{"num_hidden_layers": 12, "n_experts": 48, "moe_layers": [0, 1, 2, 3, 4, 5, 6, 7, 8, 9, 10, 11], "normalize_top_k": true, "routed_scale": 1.0, "init_std_router": 0.0282, "vocab_size": 8192, "tie_word_embeddings": "early", "learning_rate": 0.00124, "beta2": 0.99, "train_tokens": 292600000}
Below are experts of layer 9 (counted from 0) of a mixture-of-experts language model. Rows are named router (the router's row for the expert), gate (a neuron's input weights, with its number), up (a neuron's input weights, with its number) and show model dimensions 96-143. Each number is 500 + 25 x the weight over its row's rms, rounded and kept within 0 to 999. Numbers have three digits each.
After each expert's rows: "comes after" lists some tokens at least twice as common just before its tokens as in all text. This comes from a sample of Wikipedia text that the model never trained on. Tokens count by the router's weight.

# expert 15
router:534477477493496520520488509519500513528541512524480493500490482534523489454523485496514500519485507499514515515530510480492508478501466485483497
gate0:542477525508546503526495503547531516527487477462450478493545490502475493506524486548513476529532531496484535475562537535479497462504532463473475
up0:490529502539534526508516464494526488549548518502484511503520496491455464488491495537476526506490492485480531513477525543445522478522451524467517
gate1:507538519502478539489475534472426497541523545524503509480500496521549481482531490484492501412500528472510503500503516475466491518499495506487492
up1:550489506517494481472495541490460485537515485535531458470509527494533489503500537519541514477511490478562496478473486519538523485514450475524518
gate2:483487524514471512507497447493449494505498475550514475449510537479474465552458498483484505502474508538514490524451484509515526508486531480442508
up2:518514486522464516470482492477448481535500506547505519484508468480480506514518482489480485485490501486470499492507463529522559507455480480431510
gate3:477524472502535486510502516532502518447481514517484505488516517489484478529450453523484466470502514491466514516522516507520476476527505476512479
up3:491530476500544508503485485515535519452509513543530531475523528511510487498473486475526489478499496512471471531513535490522482454527525522497460
gate4:520523492526540485498525534504516479485538491473497472504488512503448494476510475478485517492521491491479493471471476495532501525454486502492507
up4:511500525536508464524494520479498532525499507486470433502476539481482501516511479501473497479518512485469518497502482517488519512495514503500505
gate5:437489459503557517448509501514520550468494516518498504524539524533499485505487533484499499504480488526494512458483478494440481530479518545471525
up5:522489483503540483478490532518500483500469485461505521452482508466476494546505485558517508528506502497451543529461531517494518450492500493507537
gate6:506499466463480485498474496461501493489501471539466537510504501468487483490515497482538486497501541461483490489492501544464527484548456549449495
up6:475550489469463487466506470512525524483518463519440527496506499482516445476525518506519463551486527502462502486475476491443520508531502540476493
comes after: " |", " a", "|", "–", " on", " an"

# expert 37
router:542511490482523492522534479503500479485479478504489470496497521460530497494462529492480489465459494536473487513500540484492546475496507466501515
gate0:460524524491486478556473520529475501494500538495506455500482521485534519523521493474464511462485493488469492507495504485533496455501491487537522
up0:497428519510517504483522442492527515499488481488488552473502482530472492551469498515508468526503528518523508469518498509494498553504552522464571
gate1:517521519544511493490489481515480541463491485507502498481470496489530485516531521515506505480563517480459511482508447518503479514477480532494516
up1:526515510506518500518470507503518478476504506487525495515461477495545472512530490461533523539507480483477501518502473483490485514511458497516507
gate2:485492487521503514509508486474559472485483478510466547505460509487505523490489498500552541537503501480581474491488511471496520535460501483461501
up2:494518499518496476491517501534515475483491499473466529509494493473544524482482501487510523535508498487539478467474481486512547504461539484484498
gate3:517572497535510506472475473482502477501469518516502533460469495510484529520502483489492476515521515500515484503482482497482521532432494541507452
up3:474445509503472498552513534521514513533481473490518484511542495489554464492505501484513515460453478508484538493480545501490504476501483488496514
gate4:509480519492525484499510516496478536488503494483526520509501471458492461517499518517491522511498492512513475509511515520507478539519533486547503
up4:496535492514507507510458498485539503537524528540481511489503519505514509481490477465522488501500497487510491503494516464506509441522451539493507
gate5:514515508481522490543535488531555487476514519489560538472528514500490516471499540462482532527489504521490488493514518504527499496522532493522477
up5:499541531463468463535491548499510484501466521461468528474524506490498512450477481540498507538495509496513501519503498479497472438500464434477498
gate6:530511523482490493432500449506521530441531443506502492491516540510470516484548511524474489525497486507499455522476513484508521492511510473458466
up6:490503471513498476459505476506459471533498498463532464503464485503487493502509454465485509526532507473478509537473483502498489499515487520563471
comes after: " ", "–", " (", " on", "°", "′"

# expert 40
router:484489424473523540505472513485533525478537506500510478528486509486482481517497534494513511501522437496540513532494481507459502542507487460510485
gate0:487470498502515499480504496482492506466496504532484491463462502475526505496498487506495476461527517469537480566428480482534489531469519541505502
up0:483505495496534515515504490539502515464508504490511501502479501485504517480506491524495504486479530503551479530429506506513520525511522522526522
gate1:476495475485556461500500495520467489456481486504485481464505545490490494518489489510437503493525500482473525500452434519510532476512510434463517
up1:501467543495497508526530535502519526541494504484506505522463466524569509506557511519530511528486512542492504478532544489486464512485538542521526
gate2:531480487509483494516521430461507513495504490468526535499522481450482465532498489491499501532518494496523520524482458462499525526533452486445497
up2:483511518504536494482479545551492478496491529526474477508492522554516510471509520503511500488497511510477484470526547501504486493449559520539487
gate3:490543489485489484476497477482490476475499571464492487474490571548468522515508482533482487491505496469513508504508497524529472481479474487483476
up3:516482517517514505555481526501529531519485443544486498510532457439517497518492519470510522526498502545477494510516490448467493455525536508510536
gate4:501536499529496514473536458498494495524484410519494511509535472472499470490463514481455457546544512473475503501472513519491525510541518458471528
up4:514539506537498526487529480485483513524520465513522523537480458472508487484478505488480447526540502473474505503477486499479543555535504475448469
gate5:506432490495466540516480497494567496471509499491529514496499497501452464528514510433482528519545487481504453484472488522492491527515516467486507
up5:501540487523508470492525518490480525508500477500470478511518505512535521504491499546514500493448512515494501534498485468474503484473477546510481
gate6:503482500493510476480513522509451490495501526508487468467525508508503487540494465509502497498463527488497508483520490504545490527478499489488471
up6:479507496484502545521476458495521468492470462505501540521502501483503530454508518494505501479544498514496500536476482483466500460510517500516517
comes after: " ", "1", "9", "0", " (", "3"

# expert 29
router:505505408471467512494475515503471531452515488459514497476497453509531474477481528469526486512484460466556475475528510531494501470496494504514561
gate0:479515515480475525495565513516490452505477503514482493492510519531545539494525490488472543487499468496535512482462523542491482498518526470523513
up0:535476507481477505517511505486473479490470477481456503472483496517506542503504451467511450474508523461500485485497534498500491505493506479506490
gate1:557524509456462475497531462493524485511484495519511468507568490477458517466517496498464453499512514524481509486499518502515540480522486466492504
up1:458471500546523502526483516526508512486473513510486531480442524504562467535503540536531537467503511522485484510526493487505467544496512502516504
gate2:484493486486499500445480490461496472477499475479506544505427523495493494511506455513494509502474477466490514544506492448482528540499481484502481
up2:511521524507499507551533505548509516537470547525469463474547491505487504475500517511508496489531556521496505452507485546513488469506534508516499
gate3:537536462444504450483512507482526531518567535493507488512488514460504486472530500492526534521491499534453490493498504497560512503525519467539502
up3:491514514521494451532485504544506517510524469566516472498534510403484491532460505492494536547529486521500526532536489504524487489526511491501502
gate4:491496464522478513483469514496537505498531473494538475493509502484518542489474453476536488532521440462518510446522519511475456508484514546475487
up4:513489524445498509565493487508489563496482490496479536502488495515527466499500525520487462475457531518491485504498510510493505504528510503504476
gate5:517508488487532522466513489506468501506512490522443515515498497485447557480511510536444495517467498485528498458514438490509504515509475539520485
up5:511509466480520531482495488511464499489521529494434503532489466504447527495527504492474471504483461471562508476485452519508522486518466517499493
gate6:513524509490480489506477514494517530491518468480462496562462509538549512519540499501523445438478445503489524498477565529506545505482496509484494
up6:484525464492493506481511509509500512498507489470498488537544480486492433517509524488489488480489513508513489473503492487527543519503539521486506
comes after: "\n", "==", " U", "′", " Location", " Department"

# expert 42
router:508500484512524514471496478498511486537501500518515510467486472492518470466490461530476516527531473511472473521494525478459442492489509466545477
gate0:502521447495488507505559561467498499499539525480493487545513551513505558528503513491505536519484478496487503529509492468473482485490481485474491
up0:497525419483528505523493487521474454512499486491512460513524496468451511507464445484496498504542482497500517539505510473483493454513480483496508
gate1:520486518489511490523471509499452518478479481498493468478487511507502501492550551532512510524467492450522513532504493484485495519530517502467479
up1:465525463500473525460531506481531482526542513506511507506542494473522521499483458479461496476547497506464487458516520508515503487466469494507511
gate2:494469525485489516480526492513493517464488518545480438478526518514490475475529565510493512509499488508534479480499474486500490500491543518468479
up2:454476505500516513447516520507531478506530534533470492478509531492517517458530490460449518470491469493454435503488493511511468486471524474510523
gate3:525479508520512497458468514470519502490518482479483569480507499505531488531479486462461466539539534455501498503464522481525507522444492478480479
up3:493496507542534484462475522473509481473507502494469560491489518477510500528481477487458504541525528463505475526506512487518477509435483490488479
gate4:505500493475513531523522501452479483492523532495471515522483484548480513518546488478488499546506479492504487548523479517501501492509496488507526
up4:525494473472517554528581495481470480500533514499451504545479491521498538532539478502498514526482479465526492510518493483486499493525506473503510
gate5:521565441491495527510501478485503505484524508498509473513493494470489497493469501533478488497524491468442526533492493527535487486488473499473446
up5:498560447525479520474524469503482489523494500537465464491505466467508499461510505513439498517543491515451508507480476512523508508490486494481550
gate6:545494509478489492481484484512506473506464477546519498501498493488511484540511519499534530507476506489554480524467486482486520484513514504490470
up6:558500483488510501473495493489515454485477488543529506518497498497490484488501480492530528516496483502536476534485505467490528479501512505513477
comes after: " |", "2", "|", ",", " in", " a"

# expert 22
router:499476463489522493476494501462551470487512507526566490531519499494461506495489500477515519503525439522537462526485512514495521507509486489549471
gate0:508515491471506504515519527498508489523443531519520514516536533541490479470536501518483481509514509497521490493488507512503493526473483484488488
up0:509509500476506507526524525498507498528451540534526511524519516513482492462515502505488494514512496491490503491492527499494483504497482498502490
gate1:459448467502533510485523495482496461453524518511536488512473485528459545502514462489467522510503501523521500508469508513443469496518499515517490
up1:479514494511489528507529500492520449498519524527521516507507452482455523492474502497494529508494515485498510496516523513497487486502495495497476
gate2:507485483544472508486488490523498508497490548485493477517489486479488497501514452497471472482479521484521536492513505508503511490477477541536467
up2:523480488525482496487484492509523498506512500475507515546481480528483501545497479514495497485486510492543496495466506490526500458471462546538536
gate3:444483506489500508466463492488551521478486538529526505515456514494512516519528500473508485537527475499553507526463447553539479531491488484488492
up3:517516516493574475468546507520468469483493515504487537473481500488505533506461480548475504501469553472514481523519514431515448459486489496516491
gate4:570503494498472519458491492502485505486526511459511515519502492498499497466529478497454495466559511493499520517489486529518518524525497485510453
up4:543517492517509472492489505483485501498476533461484503507494465519507481456517459482494495491542501481534494521493471548522513498516470485495476
gate5:505494473474530479516485452507488490482524468532515498548553523499506509479458491462495483437508513526520492488476510501498477501548499479505469
up5:522526517491496466533520471511487471543519513516512486479521472489528514472509469489481479473498525538534503472518497505521446534514496523479483
gate6:454511539513459517533505534471510511506493520525495508471494515473464526511516522496510506523499535468493516510502462505507467478487524500525520
up6:487522536416461487510501472490526510515488533505510514535515485504515509477509521479504471512483548482490481474476498469473476478496513479521500
comes after: "0", "2", "1", "9", "3", "4"

# expert 11
router:465505468518536510485507475480469529507502492485549552472511484491468503502537513510540491541461537501456508560480537517517514485481504492491531
gate0:522561519516515523503488536499533502487469496506524480469501503521460487473525529493490482519486536487490547483468527499505500480488505527501470
up0:474424479491468464504517477518499510503527461477476513527506513482539503528486471519501504474491462511519456534540481512494508498522489473506523
gate1:500502472476485513510486473476446492480511545486528492485517484521489507484502479497540505477562504478514503498498507506470482489514491459494499
up1:504501490494507551495491500478486480515538502502538501497540479517463490470467441479509454470516467494519520467488499471485462535533511490531492
gate2:522468503520558508465517486508509528508514550508521513493552484508488537459482515512487470470524496528467520512473478497500483498499514522471487
up2:500541493473489492549497521540526489489497506519472508520469547505512525512489485470466533510526479489536502487519491465505556504474489497544505
gate3:474492505485488512483523434475514483502514489515462519492481527483555548473476485469431474515500525469507481493512507487473523545495505464493510
up3:493499491499495513469490450497510495493529512525474511467478515485550525465479532457420444518480520473469496507504522499496534522514503470496519
gate4:486498486497529479497451497476479479484513518509532534515521498451497478465520510506532520477479499490486532500410495519494509543503524477516496
up4:512453525513494454521487494503526538449498497496520534491506527461503508490456518456518480448528490548535487498525517460560522484484488531482519
gate5:475521498470512499522488489534484480474484506467488511497473513509504550483525569518456474553499472480523516546541493486518501489476559502475508
up5:448510495518486479511455523494517466491456540501524485470512477473505475479497551461530515499448520492495537507490514527541539490530543488530512
gate6:507498491483530509494470538472474504491514589466513509505489477483500531528560515540472499547416495501524507526496502512543449542512494488537497
up6:477517450474522511507468478489545478547500496534502488518512501466473507476508513504495518526438506513530510490486509508499482501479459467527519
comes after: "\n", "-", "|", ")", "%", " was"

# expert 41
router:490505479532460532499479541484531507541499537514506494458508486521498492475490510514496480529486530523489540435502440498482510506519464506488537
gate0:503486501530479505515518514492492515502485500514507445495524519504518467479495488489489496537485500444561505452506525517490451513564521549510471
up0:555512497545508510464464498505504500499552585501445466523531465484482530530485502518475502484495506470483496521473469486471506533508498524494500
gate1:491500500459491511547519491510511488519443506504508527511468505497515519522464453501491441515478567519513483514493517515524522511522480497496475
up1:537471494540523494459484495500486477498574496494497491554566441509486497486507479508445522472484477480496474488507543510514492493475550516492511
gate2:520527502498476480514502528507503531512478479537517492498500502528531479523508501494517493485497472451510484473516477459515519474521516483523479
up2:499484510458506452536556515493500467532519512501495558502500535493450501511472502480523560508434497456521496480463496496543526468523516509497521
gate3:524511494505492490509501532522536536483467488464502514503535494517515503498511471513471526541505522518501462503508504503499485499469484454501470
up3:477512520507511523501490479483469502513506478517529473483461531477489505496459530508493465470520509490505531514497504541453483515499513524485513
gate4:459509450483525510482558493498481478484511533535456507487482533474484536494478459512486511498523483520473516535504499448524432466502535491483502
up4:509503441491480533529498518499502514492463459468510480504519448517477486538503523484521502516458511455533493465513524569503536509486477496523499
gate5:453498475419527511517563521468444518476456517493460505497479510528533559536512497536484472485475493468484504466506514509564519496502515480514492
up5:466484502443524510503551536481419527450474517479469496496472499527520552548503510513482471490487509456510526481489490519535517481495531498516490
gate6:547536518481518484475484467469484472507535506492469514491501470510526484517562518478480494522512456453470487505510499507527515479493497540449495
up6:529547486487524481494496453472481467500533517509499528477491488484518508481542511520490503532514409466463487522522494499549491490463488517451501
comes after: "\n", ".", ")", " =", "==", "\""

# expert 27
router:546496531523499499530469549499499515497466529475491472521465497424509513520501492509529505450469479515472464562547532496502547502491500531543473
gate0:511487499519531470472500517490495597515552504481495481527444480524505513500495501518453508445517468460495515482475503483498455503532521522471491
up0:481499526522455522544504484528527486456466487521491520489501502501509539488468486455499487484519516515508513476518527510528509520463512481518527
gate1:536534514504506478515558441535505491484521456511486453548523502495547538493509516455518460493506490462477487518477478532496551523464471515445519
up1:524513527502478476515540459519502495501534445523497472532496490491541526493516526464525468490509496453483507510484477535510527540489482513448493
gate2:547483536479453469472493487494524490451495498492515504511486503508527457473517513495530496541513562524495458526511520525517495481481486523505464
up2:513492516553475490470545556567488479518501566524455437478476540474512521516450522482525522476551497499465514465499493475517500459517497488529528
gate3:513536483508504488491525534511483451511528467499501482511453510465484472512493504518556545487533491484523489495456517546504479472544517508533466
up3:478511574474508467496501529518506503519434499486492567439519485500477469530517500526525539499550518507495493476523489516508498493545466502489493
gate4:477493521491497489498526522517518511481481501498498479480466554525517526562531524500502503494477508474494489475506514489514490508502521504556505
up4:456503503434459552521483520520490532538499469518470501471501497494516537527525504512500540463496505447506483483500530515495481488516528538506435
gate5:509515485472536506479496441494510517526497520480512495516520535472566461531490513514507503486476496476548488514489497479494529517525512472506488
up5:518478493520484480531501536493523479484499481513469499495516476518434509496486460484496502514537475537472486499489504522498477497464449496506553
gate6:533497469496492513430496496474503511504475520519544536501506473490501491494457493533480492498492527493514487497526505460461520494482507562490477
up6:472517531493509480551506485534508499487528464506468481474509508514508497510570501470502531501506490508475507489481485517499492514489510441505526
comes after: "0", "9", "1", "2", "8", "3"

# expert 26
router:510521480502528517482534514472533484464525510520492493545497553497533490477492517484492535479492493486514510534483494527491522516486548506487531
gate0:494488512488485519527509521505481457478507551507467480527485548511489504500435460507447461505465509460494488501515480506452492467473511544483496
up0:465487515510504495505505500487528456508516488525529545517488534538510502455555521470502536511498554504465546503509515497477505489495519500511483
gate1:532479486507529512478515540496521479478539516524490527535503507453482499511521456493477503486504431496496533518460468512557515510537512566540503
up1:486489500507472493497511503556483466461503489469507460478542464510501494504435467507480482517494504511478473539526523498535475478472546525500502
gate2:528501476481507516476529486474490478536506509536520514518542515508537490492521504530449529528525509477510488444497502486501536492505530523481499
up2:537501519503478509476491513504490489497558505525490465525492490536535490508497492458536532503479483510510470512483508467491489523524529502461529
gate3:497495504515490450484515556516490466545525485505524528503543483524533458480561488575519482506477475472468531487470486510467474479495508512521511
up3:525550489464517550522531504502485524487466510511464544503505450471501542498487511501497506490501469527530514532537450527504529471525479506542503
gate4:495505511531421472464530522499512467556483538508542510451522498454509480491490525507529534524521528523482481469563477488473488505465534493510486
up4:516495486480568522529462481531456515438503463487469472531480514539481515513511505490483503492485481492516516511442518506512527487508466500479519
gate5:529503459502495514498511525495519487458529486495512533541550500544469503538522507473519510471499464494521474503512491529467488510466495518450489
up5:492492544499498494522496484497491526554501508498491452478459493464512495486486485537521472514492520517486507507471504474526510489524502470538482
gate6:535533492484532481484546452466493524494509488533528460531536519490519485479550483458522534489494532555505470502521469486501528497515490491469497
up6:507496492458546458500520519491492503506547492481535496533504509501502502544559468492441528489562509491535531535490489500518545511485453535482481
comes after: "0", "s", "5", "'", "%", "ers"

# expert 35
router:477488518505448505534514481480510518510498504466523497509438506513486486518512492533508495470461538527498463496544460510473546493499513470529550
gate0:502486496508505511461576500512508477460476514486519531527504529514542527497498494533468511471476512541482447518506513514480515518462477530496516
up0:531504506525558473512511501491502503491567498517507542530450490464477493477534491483502503504546544476544526506496486474513491509516508514495509
gate1:519505504513504517528531484554492534460492492484400512478500514498517541506518441529454515467516503471488512512489548500466516537501521545502505
up1:491496485522512480477501528482548468496488532479555484523498522508514489515501557506521477516494509541539485488521498485518489494497472429508503
gate2:503525505451505512500514519521458481515480485527488478444532478495454445514492528496513550500517530550536483539489484485520501554491476464559491
up2:467466492484488507507529513532459497498475494551478469440516474492462500494512529511512547464489509542488459518486459497520487551515493442528493
gate3:507478480516513484488496551494454475536510476490461501463456488502522497489549519505459531512545484473451519518504489481504498478548515531462496
up3:472472524514493508505499512495534488553530499496520517537506488508527458412499514513500461515522506491536474509509557524494512430530517452509497
gate4:515519470490508482478516539517461517451509499534503514529481504489513517488541469544488543506515503505544504509505495495460494531520474573513510
up4:500510466502511474489508536533464529447496497531513512528471504476529507507551478540487545482512498495530495509513479510456488551514483561513514
gate5:495525505497500488531462490496497458519508491493479546482488517489503535501496513510507496462515502513472502484524527486485531512502461497493513
up5:505513523514526505509463518521517551515499538461532498497487508544527455516540497503542470571490539497523507482508543496457557507484487523523490
gate6:527489485492513536500543454533523490489510483514484489488503507551463480521482483485497472506499519473521510479468486451496483482475503517478499
up6:472531497494482457516450533446474513500459499491500507452523506434504500497512477511498514489496502527475489516538494522487505527512485479531498
comes after: "\n", " |", "---|---|---|---|", "\"", "|---|---|", "|---|---|---|"

# expert 25
router:463504432483485509497518534495554526533492475487553518511506535496514504504496428502500480458463485472535524457510515495461511483551484546525528
gate0:474475473514518471482470502484469501516497494510492539492486536471490466484498492514489516489499464443481512494470516498521534491568458519498514
up0:538441519520504468546474464486526464506459518479539521463496506488485518503486515476482467503521465535440487508465473486535497490479450482479494
gate1:502530519441492489483482452517469468541499562486515499500537491504526533512513511512491487506510508447469492504521439492523521489480510497523493
up1:488530517485505492470480460505487472536513530495513523475562491531513534508483473520490465525522529488478500497516459505510535491505509496521485
gate2:466499508509506489472512532517484529438495480524494487466501484498518469484499495549501517549490492546522502488523440462513502454507471518518480
up2:522478488495491519504474489488496460539508500466513503528523523496478528511517526442495454482520516427482484506470554531487511526486540490486493
gate3:501499500492489497478460500497501485525461519514469504488511514454465483488502511457517502521545544484460500489462478477490474535541494506509494
up3:494491490506492495464464494492494491544491514521483524498520525471476493502479501453513501518534549465475503476460490482483488516534514501505510
gate4:501517509489508494494487527496487555475502530448523516513476476487505496503563489464436466516480555500550463475490518497470517501506556505531524
up4:573508514487524515507484482485508528539517487455497521522535469516481483508491539547517543469500505517513529517529501496469483494485469493487497
gate5:493496491526503511490496543493474500503505562512527492475498531555481481492505477513498526505499491494517470505522496482487467554512518462510491
up5:504506499508493482523494502472557530477527503492519490504498497434535514500464509479535500503529495466523544500459563482533541439478472512505516
gate6:505512494478469483478480486456460504492476502505501490508488524491518469557516462529448488522493528448494517504515504536478506488510515513541515
up6:512522494523499505487499471554537500497521511504498509506526476500504543459509511490528514472519486529492446487469515483514504512497512501497516
comes after: "\n", "==", ".", "===", ")", " =="

# expert 8
router:469493416503533491490484499461503482469521534490524507521529479492476497553525494513508509529494466483513460564512528513513443447484521501529452
gate0:511506504550505480488477458503534530498540517467510523525531501549444531512496488493475457531473500531496462530458496543511458471493503499491466
up0:492478482486508498554547472509456492490508501515504446485538534468487502526482477489518543507513492486536517486493510502435507500543489520509512
gate1:467545461501482517484538459520505473541514535516519528546482506516546510479548481537520538499566524451531513519514434528504498487507493491510498
up1:451528443497481494499543483510502467538499512521499523511486486477538482473525463530474552493523508463529515511512482462443465508534463479526479
gate2:511513506465493493485482496501481499513467531502485539479489510503491460525491461494498530486525525435535522516519478504525473493536460512472458
up2:504525493474487523525499514490506495504512486519490443483502512519547535485487520494497461490506518488484481499505522484463496463533504468536430
gate3:461542513486506428502501499539452503517515475485473558504512479547501490523532491491516491489493509480489474495470474498570504507501466479471507
up3:513474527527496579490512495475542503463473519517519457480478479478499512466491527514470491546497524505478550493524530492462496477508560552519519
gate4:525464491473529546512478473476520506508487509482552492532552474507448509539503525502513491518498553520478472502496536561492523479532540525477512
up4:537505511494499499446455512511524516500523475516499492494509486511497449493510489494522511520457513535513510506563464569512514498467519502532524
gate5:472497488528504426483503485511482504519454463517483515494505514484559494497546520438526514484522512482477520528455493514512501492512535537534524
up5:489501504497481466502495497470548490565477459506514501508500559480553515516534491475489502512483503517506497496494522462515506500479495533491468
gate6:469513480499485528483566491515509431508482570540513512513466465497522534521500483500504484474463531481511501444510467492487500471550482499529557
up6:518477515481516457475482476497531505484480525438508481539490518472480530470487475531533504503561527529482479476526501531571505524471526548494501
comes after: "0", "9", "1", ".", "8", " was"

# expert 17
router:488502483499506525513497480518486487529523539528478506470493506520496482515499472521530527468512471494458494487526506506473468447509493512529480
gate0:472456489446539472490463476484508542533474470484478530476501525486522480510502524500461498494539483521513499514513503531530505536464539506481486
up0:569513533547481510507507481485483471479502528525501468534472483503462505482451499476505478506475521496507505480486488491506535451515497489523503
gate1:519513501474485437506505490512496520483491544506464474503460558498524504436508482508513521494512519450512482513498500461510537500511497498526508
up1:493504515529514561515505494517530490502529435527532506504537463454464488536463510489462484501490497543522530465518492530513496525475485522458518
gate2:494514481485568517516534491479474492497531464475462538501528546495486491478517502477527533502514484509482505485475497545469524499470488505513462
up2:495490517502482485474491491530506541461476517512477497517470497529508520501531492518475474558491536469504465500495484440486477508516533507450509
gate3:493475466509485442513558529547557527505523503465509500539514518529526540527508446546538521503526505504506495453520467494513500510505505500505525
up3:561532496459494514497467486475468534468513511542517469466504523496495469488478504494536521461507465499522489584509535539453502483535506483513475
gate4:476457501472531495558502520529455483519499520486513503502506479468511475494508501491513527482484523454507500476504530529519527444471487512522483
up4:446450490479529519548488483530459512512488529479505503504504498484491473481511494480505542504488510460491494490493531496496513435466495521545484
gate5:529509518446518489550488524500531485544478482477470454505517521454520512538560501503550520485520542516508524528490462565493502522525471457533508
up5:494514524550495498465514482464477514480519507506519532497487471540471488472475524488461461499490474520495495443497525463502500500460548547492504
gate6:506485474514510485499494491516482473488476530534500469488516497530539468530544477475561521524525492486547521461533419465504543480454453470517530
up6:510486511511471500496478518524481503477445517535490465473480496529550461527575506456549493507509497499522519486531425472468527464448477484524530
comes after: " |", ";", " G", " E", " /", "′"

# expert 4
router:463500517489480481473468524509476528494463499539462445444472502491513511511507442527492507502515517498505538517494475503517475515537503478456482
gate0:506500510497477537523517476524482510497464470533539529476507502515517488521481484506512486505504480465510482484518507520510506491506474537474515
up0:487502484487503484500538525558529513493518499525526513508498531475544511501466492488528501502494467493551472472539511531515508490478479518470480
gate1:527511504508498493479535495493498523465510478533496504494446456515481472508476498477515489546485561501516459495568520485481496447508527491506469
up1:473463514517498506553471506518514514535485478470493506495525506481505498491491485527462473473490438496481565482446499512496483519518498483542514
gate2:511457515506473509497516481514492512472485434556512461521501520520485487517487493477511499476506534466496471496478474529471488499543531499474448
up2:482555504514513534490478513477442482519514504482510530495479491527513545455502495518481505490524491471494533520480534417516482490496504502491543
gate3:471513489502528512509513491469483507503512454496479485496548470476519489521516515498459529498505508512469539515456468532498504527527458500536530
up3:508440496523510523436483524541478527462487555507467458538483512541506536469489483476460487525505533533460497524486524488474511519528545480514509
gate4:481481470534510495521490477534492499500487485482496489502505525527511459509486497467495524497486527513511484485462472503512485503515486486504492
up4:513541542483479491514526522505464515490497494534508492505501470476534545482494507501504478521483478488473531500534521498507544509509487506481522
gate5:488461494484490464527514525527527529480498536534558492503492480492539541527524550524496468446518515494495527516493512540524520531462475511480493
up5:499522500520513503469513491488472471482501428492457514503522516505492484479494491486507518555483467513515504461509517462489481501508539504454562
gate6:544466508505507509525487460508553495550494518484497538493472497481505483499550489510473510469532490509530531525500458539517478487519483486488501
up6:518465484518486505505489474495541497560507521501487525485474511478483474455492527495497503491493472531503520515498495461505512487495470463526516
comes after: " |", "-", " (", ":", " \"", ";"

# expert 34
router:505524458510489511491512481493497490501471498500502481504498454451518484520468495511469531456463574509484470513523466518504518456490497510533519
gate0:514489504537539451541505475470494525460528501519515468522491478481503502569477474523505491557480487497529489515505484508476481531454499513460490
up0:496521493486488513474493521528502465558458449496503527482498533489513481446529536504503527434477513506454510475524510485528550476541492497529520
gate1:509500517491496426498523489519485510506434513464523476437478512476478471490533490508470492488488530508484538493472474508477511487472499506471505
up1:459481481456525504472479475493459492503545443493520507527563518518475511469481516512513488488495499468471536525502480471475507502426522483498494
gate2:489465489533512507490521491479504499484517510507539531473480551492525509468509477500477537493492531496530469469475477502463479499511519464534499
up2:459475524527433455493475522528546522503506449562473508485499485480515463516475521503485480497500502506485447503512518535526536517486472484488524
gate3:515447508499530506533502491517457527479475513492465442492502484530533479524483510456496498481443502487511492463529534504503477491577550524504500
up3:485447555460454521496474503579469522516475510503539442475480521466509525500482469449517515516495515507467502537507488548482478500555530510519491
gate4:472521487503473463524533490542447511483468530495458477469533477517480492531540528474502546517483530524473514515500499516512471517506467504485515
up4:523504539512457510534529433530505490521505447537497501513496522499503499513488549504557475490499492504524494502536493493493508471489464475528500
gate5:490477475487491497490519520531493506489469554509509489520470498497496527461516478530494505506513522483505490497498482477458503499497576541506500
up5:560529518561483534514499523495547491508533518503519494547460524522498529510509479454530471481510490467513493496478492516530488471508512498531500
gate6:487505451509477506487521512473513533497529496475535573545487486453522473492465558479526496501509518505477505485524496494556477484503520492458526
up6:493541519491558480516507516456480502530487506467460478495519512501513492500536518533498471526443513504500495500504496486485511477507488480513499
comes after: " of", " the", " in", "'", " to", " with"